From a checkpoint of a small mixture-of-experts model trained on Wikipedia.
Size: 9 layers, width 224, 37.4M parameters.
Below are experts of layer 5 (counted from 0) of a mixture-of-experts language model. Rows are named router (the router's row for the expert), gate (a neuron's input weights, with its number), up (a neuron's input weights, with its number), down (a neuron's output weights, with its number) and show model dimensions 0-223. Each number is 128 + 24 x the weight over its row's rms, rounded and kept within 0 to 255. Numbers have three digits each.
Before each expert's rows: "comes before" lists some tokens at least twice as common just after its tokens as in all text; "gets" lists some tokens that make up at least twice as much of what it gets as of all text. This comes from a sample of Wikipedia text that the model never trained on. Tokens count by the router's weight.

# expert 7
comes before: " The", " In", " He", "==", " It", "The"
gets: ".", "-", ".\n\n", "|", ").", ","
router:119155114115146142065125121128116132135112125147127173143137096116112117100079152093151118165153091129149085101102116105141136128136069150156138122125109145102080125142080130111113086123085159144141136158147126092113104108133084110136163097151125116132126129099165110086073118140103094093141166102119152089151148133157133116165136141163129105121150120182154145120135097127124144158127117123146137147162097154112155085101122112118098107139098112124108106142109106155101131132160138100122110120112158121149151154122118142144150124120133145113155103125193098153135103151111131111134118140151079134135161100150097109091097107102164126136064166111126104141131157084129093142117
gate2:159102121100124095129144130132116176124103137116116132146140154100111118114095146125154090119082110170115120126108151148127119135136130142143111107123146164111071143111146128111162073114183144128102109192089126123071140107129148157134131115147076151127135134132159088131121147108104122085134136155174151096120151125150152133135174078142126127095108149150129088072120128087128092134130104128123103169136178137101162108105120108117140151131106141127131147132155113058153125127116169108168147118111123136124112127155130136127119096132108102117113131086163085135164139129109153125156114137082171156119115128144125150132147153194127110114160108120104141105139113122174157131122
up2:102134162138153127150141154144165131126117097134135149103133090129150168108125107120144166146140107113125157134157124113165092093161124148126127130107083148106156129147112114139169118147118104155120131089101164125213125129098182122137110131085115147140138165168114135113189128128130116145143087120119110152107119127132113125120093114123153140101148093138125177108116111144137168130104144148153101123102117119171093124167165169116118131140126140116105094155121126142109141170095100119103131109125163188130107098128155117095119091114153157129099110105124136108115120087143072166140136104173184117147143140165171104117119121137159146127078154122160109124145137148116152147150
down2:135087119162140134109131175135146134160136132150099113153135154106159141156106180158177113098097134136152132105179144147124155125101136128117106084135165136129108131139116144137147099187134101116095111175110158127076123106139137134114135139133122112095122144143191150153129153163121156129125152111104122098111161112121126170100112119138074131108117118160114115110134189156139124142155128112130142132142127152149140055121120120173083117137136182106087151132084125122122129099136109145147139116100107143153139115117109123121151139162094182114136088127114097154140157159132115092129132145093102157119158123153149115132170142122136150131147083136091120105163166093097125134111
gate3:088141156132084118126102149185122112120151133137144119151104109137129138144127160120134138061107150112125127150139086100129164135159129137116110167136147103097111128123131140138128122132167106119111156140152135128088162119115123135095177107169133118126141138147193134177123139138099124145129118131117117145117112104117129105149144084142124078113148115089134122084165100093149135087139106076156117186127137156176119135115122067146065170132114098095152127134139154139118141095108144153119112121164127111093127139144139183151182093137170122102101141123194107097122145117147128116113119144103157151140151114164108116112149073149134149129118157122137137132130114102130116131148
up3:088141126188113135113104104154124132139130142131136113115154131119136130133080138145181132116119081103090117153148101088126182117182089148167084115105136154085100069169130137118147133161098096132124122185148115085124131140153120126152129112160110159137143114149108166145155117152148151144101136110154126099101109086152117175112146128155151105102113123141158139106133141148150122150095126126121120128165161148102112123139074114160123136103108166144130166117123097139105093091132126133125143109175101127102147164135134122152151101120112103124140072100151130094128138148130150106107100126118099118116110178131112130130164145088096105132125095152126114113150086122144094092120
down3:150190129108110121108165104126134129085121148128143154109182103114119102139130115148113127140146137120159135088064148132133139116114130131168073144103122150116107109161163158154123150126120167108142131192095143130105147120113148109137123130140151155148148108137114176150114110122165105101123132135112117123141129102163132114100133121118157145118154151129116159129079077148138100116081116122099166129171113149118132129141129113161150156092097114150128070181109126163099109076134160126137152124162092131095106168074139127128105164115132112103148154109121162101103126135131128065132131108138141118145115171111132121098144104138113121140087110132120178115108096114129129152174
gate4:176153120135091103115093136157124094112104160093129171097116129104120144150124156114167160126164138110121124096105119132120108125159161148130132108148118122115180105148144103068162117130137124097173140131136161093126130144143128111138112126142128110095109087185091132109158135149154170142107141135070141135132143168121144164127102165108110100117149088160153079133117083097094131101144119157100142155118140131114057124145168120126139152067150176109183107099122123145129135124140132125092111117130078124138145129151152123173144139110097135107130101132113140119090095129128165136103111141164120123136126127099156110115106147103126128148163091136145112158120106145097107118125
up4:096117109149146145165141133127106161115105120144146147100147098142154127113145133098170114151114137120109131120134085129128130122097105149162116118122140129100139097173127084093147107161137120136116113100128080143131140167140110191164131111091130165125110080174119128116114149072110114128155147103171120118120149125103082131126121168148135157117152080116088134090153082124111127118083101080152130129137129144128158157164111132138145145151116120187104108141118103089116086137125127076124159182153098138124162130126134114132113105139118158117101089128100148159102135147120150124087116113151083133132127100134095139125112107093150128142146145088178129117120161111092145082149
down4:165086127128156130119111157146161139128115179118114103131148145155157109127123126075166140097147111140173088141124139137163108106108147138158144134109141123158163115171132099143096109077092146116144141161087120163151107139140128118142113116096095180121120100136162138115134123102096139167127151157115094120120145102115094149124138154133141133137140144085156138098155153092135166120141104131168127104157169161121129133074124125115148123118175125139136132165128121138106110138149147132155120104133110142122120116090140139123197116141132140087128124106061127114066117190134116145146140143132130131103136098126173136119100155133112111115114110131122109166150118141075138078074
gate5:123137124111097168123130127184140114137130126130140127119108113104141122103116111078132113154102148134152137162095103085085114137130173153157180182104140134118117105091145128106133138099153173129123150132119134117101146126128104128112174173129133097160169157094157143101104120135086132120143099157108087134114163098092160142118121149175133137088092126144172145127116131117139153140120110089144138086121155152124104128092138131099151136133112124096102169202183125125117132122140092116129165079151120163125176074083131126123105124141110186142147115132129117141162158152128133119132096104136092113133116129148123158139126119122106154138135108130146096128191137118125142131125
up5:112127134128131118126146095128115123095158102142162132089119145151137116130078113136110127093143127129061126120122145143140120139145154121117146096075097104141134130128107117140115123186099121136111131120144123140134125146139154089161121169149125119102086167151108160171140109094157120113131175107082150088111128108080132141116152123105157120178160121127101122174177134102095111077134182150110126114158134099142087139113116091122150157055129119101129095084090114078134136135149133105147120175112124149126133155159118137126131097128152150133141101111148100075166131126141148092137117103121131135121155096146156104156112147126117099146110161102107123141123140164120167155147
down5:089150165135096149090128108124134096124081095110134141108126108125146087137117098117129112097101193078144146134136123098106113126076124173120140102092136111136138138112134146081126134149145154124156178144178122077166133119128141107121142149117103115188154117155107107150121158126121126111111109157129154094100141118071156136138189124141160120114126127131118125138146117123087132138130147164134168125156110137169081097132124123122100141115113156142064178176128113139160149151106077160134109120111162099108154092123134116157093105118115129126142123096100156150158135162135120141128094111138112120124112113097122133137118140147120106114154101144135116120117096075125174130115
gate6:130180109155098128179140124127155117150164135108154128130165082119136081126102137115081134080119082122121102106131078124114114149114133103136115160154199113195122151131139125123155103110086099129123171110159165126138143090147114074151136138107125109135128148122104131157123157122120092101162111108143130135104110150109114119104171142095115121074143119140091148147110126138138139148139124145117159147139089132110115134179127137090176125167147139131102138131127119098155146163146134148119104086139131105132158130106143114088176125147131149115135120175151115087167159108138132111135139153154109143086109137162129136124109156157120147181116135105153132142104109123112079132116
up6:099105120094112149118126131138135128129118110141145119131153117150117135170145143107096141098136142136148119149126149171134156149097107115160140116124112087106133134109151123121174171154144161115128151170105096154138082174146159113136123171130180109109157103155162112108144082077101129150124160105111119135112124101131121163120132122095136092164116120190140145080129170124154152140138087128123118161118134164138115182148127146152110128128110113151135141094118117147133135085095120137126175145148077166060178125104078121116105117151149142149127133105099137120108093156126064097159115116163124159114106148080121134140124115090142103128127132155118133147102141145147118123141
down6:088124133155108125147110126105147133127142137099118135105101129105070112169126119094130060114139146127126118128104091100142160116106149143107131140121155115137113129064174186143122127130136135152085127111111139090156126107165166139131145092168097112108157146076154181083121101139125134161115105127152148148111155148137112075120099116141100142113150157140093125098119141129107138139143102094126107108105120095152102107158108109134126134140177142121136157047153122159102137125125137153076116150143123120140086133083146128117139094125113171135167114137130136140133163140143121101156112138142098139151144125179153133123094106147116099111133137103092105112158099098136096147142
gate7:094102132117148110124143110092099166130096115115150138120109069147115097151126141089135124133155120157115121135116108130127106127146147116152131116072146100151122139148108150159143133110138147133119169133134166095137152147148097105140104100168112097149106154118099119173123158161116178092128113138120112149142148175095124121100130172090119174100144138105118140099132132123089149128162097107150175102149157119138106127122109154144097143126146114087096144112116165181116113130161163130124104128134125118159125151118125123091142137114142161137134157119145077164106139144133124117152079153102063143115113101092094126131090133102107102124201127130113145102101161143105087115172
up7:117126137117133151166131145131134097135153128141137172142092137152128180119094128157143140126131131118145130156109139104154112132068120091119101090153125120102110064140140113155135151115121124167128126118155126085155106145138126108129149208094118083131107145118131144135187123178117138142113122124148123135153157079101152121132133122116153103064139097117118173160178096097120120150139129135128093089126101149143107132121135096122125115119106140170151102120069119096071157123152153106113152128127148118118129141137143126167138148112160099117122105136108123104117120136109140106074127113136156123142144122127142136105097191156133181147110129115138082146153137154161184138122
down7:099147125166124116178094146121159080151065099166121152130128120112151107128133139130129151082169126164131117139157156118115154146146175130124149130110131154123094118159142101105130128077087111155135152130120185171144141158134135147158116164138164110096100127131085148125135180139089111142105136120125145121126114151142069157118086165150115119146104124116114136118120139159105116102115107167121125127089134160130151141127125102114103125155140110136138120124108130099131155125133140133134112126079103123128141121148159108148165105131102142111132073175133139125086083131127118194127136113153096116080118090129124095134124081120146132175141125128120119137086081144139071136152

# expert 12
comes before: " ", " +", "4", "5", " −", "3"
gets: " |", ".", ";", "–", "%", " ."
router:081116096135110149132110120137084169110153145161130132134114119141116151119090116137120161152106132141137111184128128143169109105095094127163130140165164097125091116086130141143106068150156135137116150108139126105127112131146121142136176107131106170182094062121165075111125147148114122105144154161134163155117122130110175124093148104153096085101164157141111104139116091124161156142068131121115097147099131100105109167112105102073072131136117123098140093099120128110122172123119095102161131143129150106132138117126108143146125164129109136118134133126139111171103152104119118132101115120133121119139100129115122113172127130157067174129120157130113143131107114125132093130144
gate0:137088127093174128134127124143129119154148180170146139191135153114136113135125155119091084181133146125129120156104147147112131094120100091082146147123105087126134109116112141146144103134117106098105132105121088146132130123125171133128113147137153178159122120148169114069141102110134182124129098123097116084132147127115152086114149105132141123140143085091143112095133178119117143143123123093134147140109118125120107137138128133163155145116160150099167129128108134166054099115124072126134154105148120119092100095135128116140094120092097143138142136145117131125139117142154082114158158103107132183117131135121116113136126149152121114097140164106104117123127159110199178111124
up0:141162142138158104174149128137140151138123140135086113131106123108131170133136132127137126124122130121114121111108071121101088096118158146106125109146120124132093106095130120137115137149128158041134135084118170096109092154156108112155103123146105133103087109090113140161123142083119151155127130104121120110119168103149165100162121150115092079127126126126154112084129123129158099132120122144196140121142102150142094143156117118124108141130152119130162104113126097197135102128097058102168182126114159120097126102092124110138155104113125108112130139129161112147097136095149168128149107105128150134124147102115141111199107115172105106137156120167143135122140126116132151115108
down0:140142108103097133108135136100126108144081128126104144115118118158129102120139156122118127139146145137139175108144113166088140091194102127124164103102114134144122106082166118158151142115117145137151107128135144158161166116111140134143143162143150129144141109105080101127127167094140129134139113133097079119115121167098098140121167081126080120097124138179154068083107092154157075137169115123098154171120131103076150123108162069154138114097146142125140143119128128167109142109125069171102117128139081135147127113125136151096105136135144139098132161138124135112136136106115124121157131118141148136175123102126137104127082129164153126128115124083108182121136121125147156106129
gate1:126115110156135139127122160100143104093106184112145141136111189141124134111162119151104122092155141134119112163143142090110127128163157163078154138133120176187131130128151112121128156129149110160133127158138123123128115153130145134098144148126140143092109077125114105121130154158103146121092147098110137153097083116120096139136131094160177143108112142153122072140122091112111128102136103096144132163089147124108091136121122154150126128159156091122142113144144166074096124110138120164162163118135116173118123123141097158163126153116065101151134131129156129172163175137067128116153099159136168125147135137164123096172117109127159123110138112100141089125127130118125096148138
up1:114143164106102084145150187153120102135119150107112089132111146125169112131110172140146096173152110124080154129127091130147107157141152151117118123111113114119111132151123123146124163108117130120113106163119099126125161160146178118148124093175114106149166123138153122117135112130116136123128100130073153105176125080110143137068107115166116108152145160138139126098133124109065154098122137112171113058142129133114109132125128110106147093172128147083119154126118134132127118120162157114131128145164120120143191122084130103111163085139173090098093119163144119153144106137133130131134117110128115142111133149140101156139110096099182115100107131141114148129159130114125139149180
down1:097127161127125119083101153120123133109146174089087104136150145117149154124162130129123133078115172154114101131128111128127129164105140135142145119168097119165145139111116102116159101122127134087175141096141101102180146112085129097153121113126114131126121138116132085125127120107089114088174128111163097153116138144111121107118137142111145169149138084137152092150156111134164166141110138104156113137151100110152119099139117105157161095161152096124133102134103098184140093136117132109138117120089126124113091127116117128082146130116086122096098151091103125111089147100128185155130112185125120129130122072107115137099137134157123120171173145140098099151094146124081123110108
gate2:114102118084112140134162104155111048125158149152160090154130088133110132122147116129103135120105114115114151146148118149140162155140080159148128122150127154168156116117181110131164145133188121104131148143131158159134129164108126086111110135133086121106170159146162168146102168107131132101122102139128143145145140161134104084086155156114150081050138092110102138146122125142124118130099135122113133116117100118112130122143104119105099128184138123104101116147082128128121155130146078098097141166153104123084149109120167118168142147118124114111097163121114127142116153135088072135146138151145099108141134115122149104091148117135129156145110137161123115123130143092129155115143
up2:130097131161077151112131142148107118145157104170123137156106098142114116166087135117145089121115142129146133109102149143118117162154140177179137136125164079131088143151137126135111140170155126170124095121127166161141083130120082097128134150093114143120125111109082126132156128137164087125130091170138106140137131152121146103116136142125141158150110098151100125191130135188153106199113084119171111139147119140139100106136122097102129144103141154071154148142132090097113104136134096188108128160142133141120126156116124111122139128136117111137108077099112123085122173140093136142080136141112112167109124127113148141140099139129155119122143161155144137117117135141109121092151
down2:112116172146105091127137096118121143126128156108142124111174135134105132125103148134120136148123134124167097105109145175120143099117159136148145167137132124175158139124123094168126134136200147090185091129142104104126160138125130118156140110147135161122091102132129088149159112108108135090148124149144116145148146150112119128114149133146122125100146133108142132164083132156141132119108179114098098167120137109103127165130129124146147134113138115138101084142134148163140123102119102137077154129125158156136145137111139122152084177077114072141131155107106128143100153130148128123074154113062098131177174107161130138118142180139125074147112149091167095119129138137114135091106
gate3:109095159114128120154115129161117144119160100137171135108132109100121179162124150127094130114125173110153130159158101169129117122105118132146149177125138109118160104138144105070133114130109085138138089131157100148097114138169139114101100142119131120137107118118085093115129138124124133119101145126146142155148101147128128102094156161125119074095115099119076130116152071102090126143165149104120100160118117177131135117129150105086125129152111099123115162101171157115124098135142153147170171149119150146126098081170103102162140106102107124150150144145145104149120069139128144108170165118141112125130111076149125126131143155165117160134165138136101116103144124122112172165151
up3:132141118126110118155168169174100091118162129118132140183134140155126155110107135187164131105113139147112150142117080125150128158111131150129143095145160125150141154118109077103141127183142140086117110136136114167077117147121149123126116201136134163163139136117128155106133095159109175138139138130104154137152123120135134123165125138107132097171138145116127112152160098134123134176141102161132130133121113076187071094093139128091127104135102124125116127145114153107137108070133144079113135142113130103137122136131122145147077094119129149119089131118146132127155142114140141137095159148150129108106141120150083151076144144118143084102174119135092151124098110155099134146122
down3:118156096115116114162098109138106122140108160135137111161119090141152127105153148123158143136113117191172099134143137139141134156140093149153130118127142135123116122166059159133117107131096141140129153104104155143141113129095159125094082150121186148138110150152112149121099120134134129103143113179126099127086099106140126131136101129147105095108167135138112109143137117126085146139117075115102121127102137130121130099127111141127099122149113180148162096150139152120103191117133143080096150147113124126084112121127111104118100135105167139146119131082117094134136147116106092111137214166126125151120157147163100161107153106093166147172123138116148098104118134158178129140151
gate4:104111138097134123124102131124134168131130110135151124080144121119136103110099114117159108120112099139151144151153141089093175120076132129124172172126134117144136170103154085138126161128151143142151153156120204133111149161158143146163123084129104135087091105125174124139088121140124165147119147133157136128146162089107095128127085131106113116113149135119128151113119141137131090119086118154140130085129111124181117098122204136153110133123140152170141099124123102164129109124136142138132120153147176111156138165102169130130122103109108114119092133158143148102109107114147147122153059127104119125126132157180131127152187112165103128111110173096133121135104124138160122136111
up4:126153111137091127098159123186138113121106064111160089120139099114121082131149129125089155143139121158138067095087098194119073097120148115114113107134172146142144137148149124089162138121124124118137112083139123124151108107105120187133122129140114129132128132141149143153158133115137136167139111158129172163148154104094123168126109136089117126162102135131131120150121085160111119154118117121093133125100120150099126130066181077114123148142159108113142135138101133116114156130154133129138130153127152113154159139139155124133114138162116162124148147151113114118120141118103120172094151164105135116151134094138084108154133084115107114094154108201132129077128112105117126126118
down4:154090159136109098138125137136137134140170094140153136117110169117106130134128092111118128149102125104156140121132135117135117117105130119101126149130147124106143164144150165088123096159098087129193149170098176133095183142138120108124103153068106127161140142124168102132150151120136106118111090129127135136143163157170145106135114174121194163154167162109155084136126133113155113115142148142130099120163147093150090134090125128137143166129129105166139156130156136131103170152127120137138176118123164106101126145148151121122133153135088086102103085102148103154112145147165129142137141167138149149115115124151114110130145158163157100170116146168102106154133159094090117123130
gate5:122120154152129068129138163126124166155156127102063159124137135120092100174093158118124160102111137088117124122121135170104128155105189141116109135124111096104108140135138078110120095109145102125100138161130135109140124132113101129127158132146141092113170070131170134108152168136129098109135180109148135136082139144135185126155103122133115140145140131089146117144121136126132173103115115154083125130150087105128134100149183144133097138125107132112135141196137124143112118091122113107092096105128125133100132111122084132125095163152133152153148099112115122135131140163111119166115082139166136159112108121101157131108145098169162103135122150128096127115111085131169151115112
up5:127156119156088085086143121182150145130156123111108139147135113151114123176120111117086062108090153102073103123144127108136103160059105105105147163161140151143162129159144130150095121102122123122150149117123122107115123132113122139118121102107117142145158156132148153100086148096119138044138120136152118119106098100147148125145149129153099121095119104125143113128165114152111149119109153137135102134126088125097139128149132147116110146131139118132112161092093136136145137125094147105117085130152129123133101133126159048152165144110160100123130133138098138131121161179131124116116159084099109160114146131153157169117149108115153157146155139131106102136097087149131107095085
down5:119107140145120102111128127123130124142102126161149141120157107114122124086107133158097148141108108151135123117145119137115114114143126153085149130094091127127140127127107102134108118143145124111107114086130135158143094120096084077138128121110135124126113077123147067117142108111148130144161177078158133162130151093093148147100105106078117129112126158137121091099108110145116105103136137150127112152138098105164095121103143139109168108136159126136074184145137136166143120108153182131139086165123143134109116100114085096118137136156128074101187108148105148147122150142105113146150073102129121132090144067157124137095090092122141141118119131099094144105099101130136180122171

# expert 45
comes before: " ", " N", " S", " P", " W", " C"
gets: " |", "|", ":", ";", "-", " –"
router:070140104116154134084124174117131156079076128171127135133117138066177122103100106118136133145130114117149106127106161131135095149139109108136172123123161129146135132141087099151144144154121132138140109144103116121108125117143077138125195124144115162115137082158105124113085127098125120131174146150091116119148186150128160124147148173090144069134133151107135127091091130182125131127139130122098092132126108154156128131122107141160172116159129097116131145112144094079149125108163154152158129121163143116126144153102169177145155137128120149138153126127160077154105150120114136140158146127172102105136123132117161109132123129155125138123130116152149090153143121105102161117114
gate2:108109136131129135127123165136154139118123065138152147157124164125104108147169079132161152121159134118092100114129172084119138068118123119117143068133134154121113135143139116156153162092141132165058099097153151124103086129135097126123126168134124119147118118163083157164105110112113124159162147126061114095147131126131101128103152127125149130159121153137152115120153135120085169114106119113124151131098133158161131082187118112115091123094122125095144118158112151086137112122119131132078167095125105117118141104126140121157163105127108146112160100142102122112122126087138165158107104087134130130141098091153118152121100117125135125128147142116150134152093085141143080126139
up2:149121125156108131096109094123114136120125175123145144118147128158136110116146086119087081162108115160116157130114132104123110173156093106116115148145133139157122135154116099125152102099087155115092131098084101132111123113123102142116113117173126148148157149130182137120101107138045148122108078111135127127108124142151135182145115128136126144111132143160119100151171101162142126129106153094134106102131150088170120161107119103135149122162143086097119128147115159110101130082100162118096136086125106153096122118122116164137139125125115125182134135144132155154081098115155136149163165114097093125138090103123106195122159137129176118120131118132088094123135099109149145109119
down2:104125123121090118164131097125085141118143170172113115151140101123107159182174103147119108135119125136148098142107143107104135129097135126108134136157133104105127159129137112128174163132167130122124123097094135171110154123116129141113158078115123117122147160148127167129117129128118117091166113098103160123136146111136156120101083172113115075120072104157136140156122109140112052098119122134098135099096107123081150124120126139129132112089105174102125120140160108130154136097140098120112106158136136106128148105150116167133186131121116145110124084155112128151158156093088089110161122108105103127118151111140140131132114149168105161107136099143142115134150074106193129167126
gate3:115135141122129117149144141150167127132131117133133122136129125132111138116121062133127125108125127071145120095139182127099175139141102172114116136071147144102127138135102137088134124181141128165146115146132110135105129095115134155129114105101126116091097106150129141134141095073128108174176118121100155146145115085112162153100151119139082132106151126119079147079132136092127139135093152116170092091168125107118127145112139109132139113161167133109103107095132131141139089113160113088102160147145110128167107112155135116136160097161098134143114106122120092145116142118146107120133150104086166117136137156137144137167125094133065130164174123175124124104096105108125096161081
up3:131095121099116154098191158130102198108117101156092109148100120132125116149146160092167153122119113132146162084146164098080185141142144149114123076106138145132112099150144172132097133113122090143124154144121120118116135121118093096090106124151135126154104136106165140166130141114138147154095173150134130140135139147114132121106164131134114139141123146160170121104100110145119111125099152137120133166142126141135125151104141180130128173107088115132138124117142141180160160147148117122169139125179110137143126156162150131140090122135135110142116146125104126121135115097156189109142156139098130162116107101115114095152135083133179166159108140118138154151124078107099085122134
down3:130159141098139108178097076148096142180136162151145192168112141124165144139156130163091135123099115140118133097135095129120100115130145154142156133141110135113131146119129106128138131160130127140143108149104173107130143134140112096117080097152140160170141101128111148112092146145118137087125094097169153131162098133117107141096122064100124119139068119116090144139120144098115157138095141128115148131112136116103123166120118169114100131122150120171126146110159142117155115102080149111104133133164167145123159130117097111100106141141139140132080071136181148155141150147093168157143101128158128096139135178073088151124096138137135151128128150133130159135128147137143122148128
gate4:103084092092117153111104153124152094083130103143130139101119121091068154114125113117140136118149123115105149168100099180136128113164112116116138133128142153132133115130103152104148155149110096188132086157120112124119106131131121161115129125119084137118131181121152129125141155119101191152125115142135169098134106078138171119152099174103142102103123159138177154151089111124143141178151134116116129098145167154137116122115148109108101139121140103123136123114138153090100092084135132165112138102086154175137158154121106128108129141160129108080085157125117176122135125098133120124089153139127156082112138135102111120097126077113146127148097146099134091116101133151108105133122
up4:131144137157143162098129143103131139115140134141139085110071149138116097102104138157096110129161127143099151129114123134113142114096105136096132106162152153133104197160145144131164109151133130128136086131136153163120118123140166164128125101134133179151145132104124153116181130113126130103125122148146099115150134160155114152137140081093122106157182143114126118113131116164116155127167124122145104113087167158142113105145145088108160120147124100131099155141159145117134154171171104068119149087148107118142116113115128094104172111115061114101126107130158171138164115115133174118124065112145106135102148120101151148116130132129139102126109100107118099087160123134095172117157
down4:130121158118204152151151129099125098135113109166130115136152118093098139131102149128152075108123126155119106113122135169123131144141140130131164144139169123102138189104141114123150180092125138125121139121128124123108125125125105134127126117122119128094135060104118122126158091150092142143113131120136121158093123156149143109108140147121135127098131174112133154150111129153159127150104107165101057122169145138121108154129128130153115103089099094118156099118128136121135111115147146081120141119115149118160144147169111116079143158121119140102096079080136101132152138130063113139133132141153083108079149117153098139065101119138146121105134076130119087077128119127100103135089
gate5:158119131152166137115139123136129110133137140111136117155178131109165088150104147095142128133128152151121109109132140110127112157128140129134110121130100152169110163119167123157138185116145132110156089121146127104113143130140108138164138132119110126104121155152121149101160142112175157146071148125148107141102172104157145149150132146163148104108143078101105139147150164169144090147106058125160148159162099149112167143168106150116118148104140109160140106158101122128112137151139119123138157120143161090122123143108104117114120112140145135084112132168124178089182177122134134123111157140120128134128096173170207130131149144119175152129134116137104129155137126148124194111129
up5:110079133098128104089148140072128124142146109182120151109161110142086111115162128162114126145145087121153155085147132153121137120111146054126129101131095078089130145122088110155137142129081116129124136092165176103142091089093110148145108116131108146096143131121126139103081113148114114116130130127147133108084120148144134172147054077106116109120130107148133098152141138131101166095114155121136148124139103123125139121116133106115090110150126169122099172109155144107140083130118126133135134160086125129120098127155081174111122097115129131114116131098161159110141112112123133134110123149134112115118148147107121111095117117138090112145125122154087137085169139083116162161133
down5:152137093112128096128165127154106103101119076124127094138164162161165147128128103135100127150102051069144061108152138154110099116070160139155131106115118094139107113117135149078125112173124136182113111132135155169126119112113124117103127116126150177149126106131143167140077120163104180114101136117122127151124154090131139106093163131118121117146101140095110134148112133101115171136124172137147117137156090140142132166109134105141121119135128100119128133133112117122160150134121119157120124112131123133155136146160138125119151119130089129092120101154077124143140121126109089130083134136127142057140147092098184155149127127097151109118138138128086145114129165136121086139124
gate6:118162081130122109117151132156142134166157109136134165124114151175082150118145138089112156128112133125112142098103154145120123192124082109138125121133099172089151121106129165132077123132190144129125106143102150133103143172117123156130105160116135160074146137139100122124122072119136111102187149147150091126153163129108107144116126135094146165098128143105150120139090102099113126137123089111123130158122155118155130122139127102150088113146140132113151121127130175123105156131139115110132134130155103130173103139139140106114165118093132169172092112088126079155130139126118123138161117153107132126129121101142111170128088130194126124134137101127123116145073159139081170120154
up6:130160128174148130085071133125117132131097150139102085111157076127110163174131133155116124102131160101087134127109142159155128128115104157117141140160122111132133121107095115125090145157147155129066060153173179128148091169093161122142163109091129144167116115114102133129086124148145126130119166148170092116154126125115136161167150168149146125100153090109146128092153113096116128135125166105115095118154145158123131093117131125090162155150162154121145099103153144136162166140104096120141128102147136130114154133123148136155093098110093134156114137151115168120123150204135124135118124125142134112118104151152162113147119126125122148158113119129138097114108112147166135126125
down6:105147111102143106130135127145191152195157101120138150135151138154109119114128162135123103105125150141116126145133123108117143127151161145131145110114140145147115121130134156125108148100144137146097144132127120157169160135150127175109125132134141116197140084146152109148190118113129142150113155138140114136117153143103143112153138106044102115122106126117152132114128130122139150138178143086085122168158115116086142101130169116158176135107103152106160127099141109108139137112152104119145110079123103126174113148148144125125146143171120100113110121119140127044125137110097173121117061096099123149139089109096135171166127091134166151121122128107107140115124139156097129140125
gate7:115108100148121119146131120149137143163195111133174110131121151138081127167111120124157104122127079111122158141126095098163164115167125137143140130133136145146132114127114111137114135080136139135151138179155093131117135145165120172124082178138157145158096139160145146095110097133157165112106140152091123131137134095089147121124126147082149140158088157109135107150130125081106109099127147158166085109176109123140164109126113155142148116085168108098129182111148158153108127130129123145180098125145146123131132143143152121159163121139099144130125099094185134128089139133159129122129146143167116108092133166095173143124129104140138120082103142146151128135162132160132157124155
up7:127100116120129118116113078098135146080152117112124187137119109101120080178115161124117125101087113171132114154130154149152149141135090091093146078126128107150120148111175106150150140155157152145105158142132165116086125108099126138116164172111109122094149129123139140112170155134078120079141115120130133108122129149160118150125136180125122097151164138098104050148122148115089113100104137113100153142134105119133092096161133142137162108124097093091113146130125110199124133135137160131147158132142123134166104093129119112150138096095126106128089140133127091099143129117135113130140121121091157145140099139139144141134134124128145108127116161114082129151144094140186102135107
down7:141135130134099127112160154145098139112104172123086127131098115130172137161171117164113127094125131162133159128163120110151167133097130117074119126089144123112136152106144144126146123142150162103100075119133123119135102138109158096127117156106115144170132133133118146115145151139195152134126139167082129124106172148129137123081085081110094090140135130086105115147139115105119143129138050115150147135149126151107108135161148124117147121133140094101119097115149115085152119138114114098132130134140108129112113113133077087139122154116157177182115135121138116100127129201143155117089109115137117168081085129129099123150156084136133123116112138100137112118147091146134142081119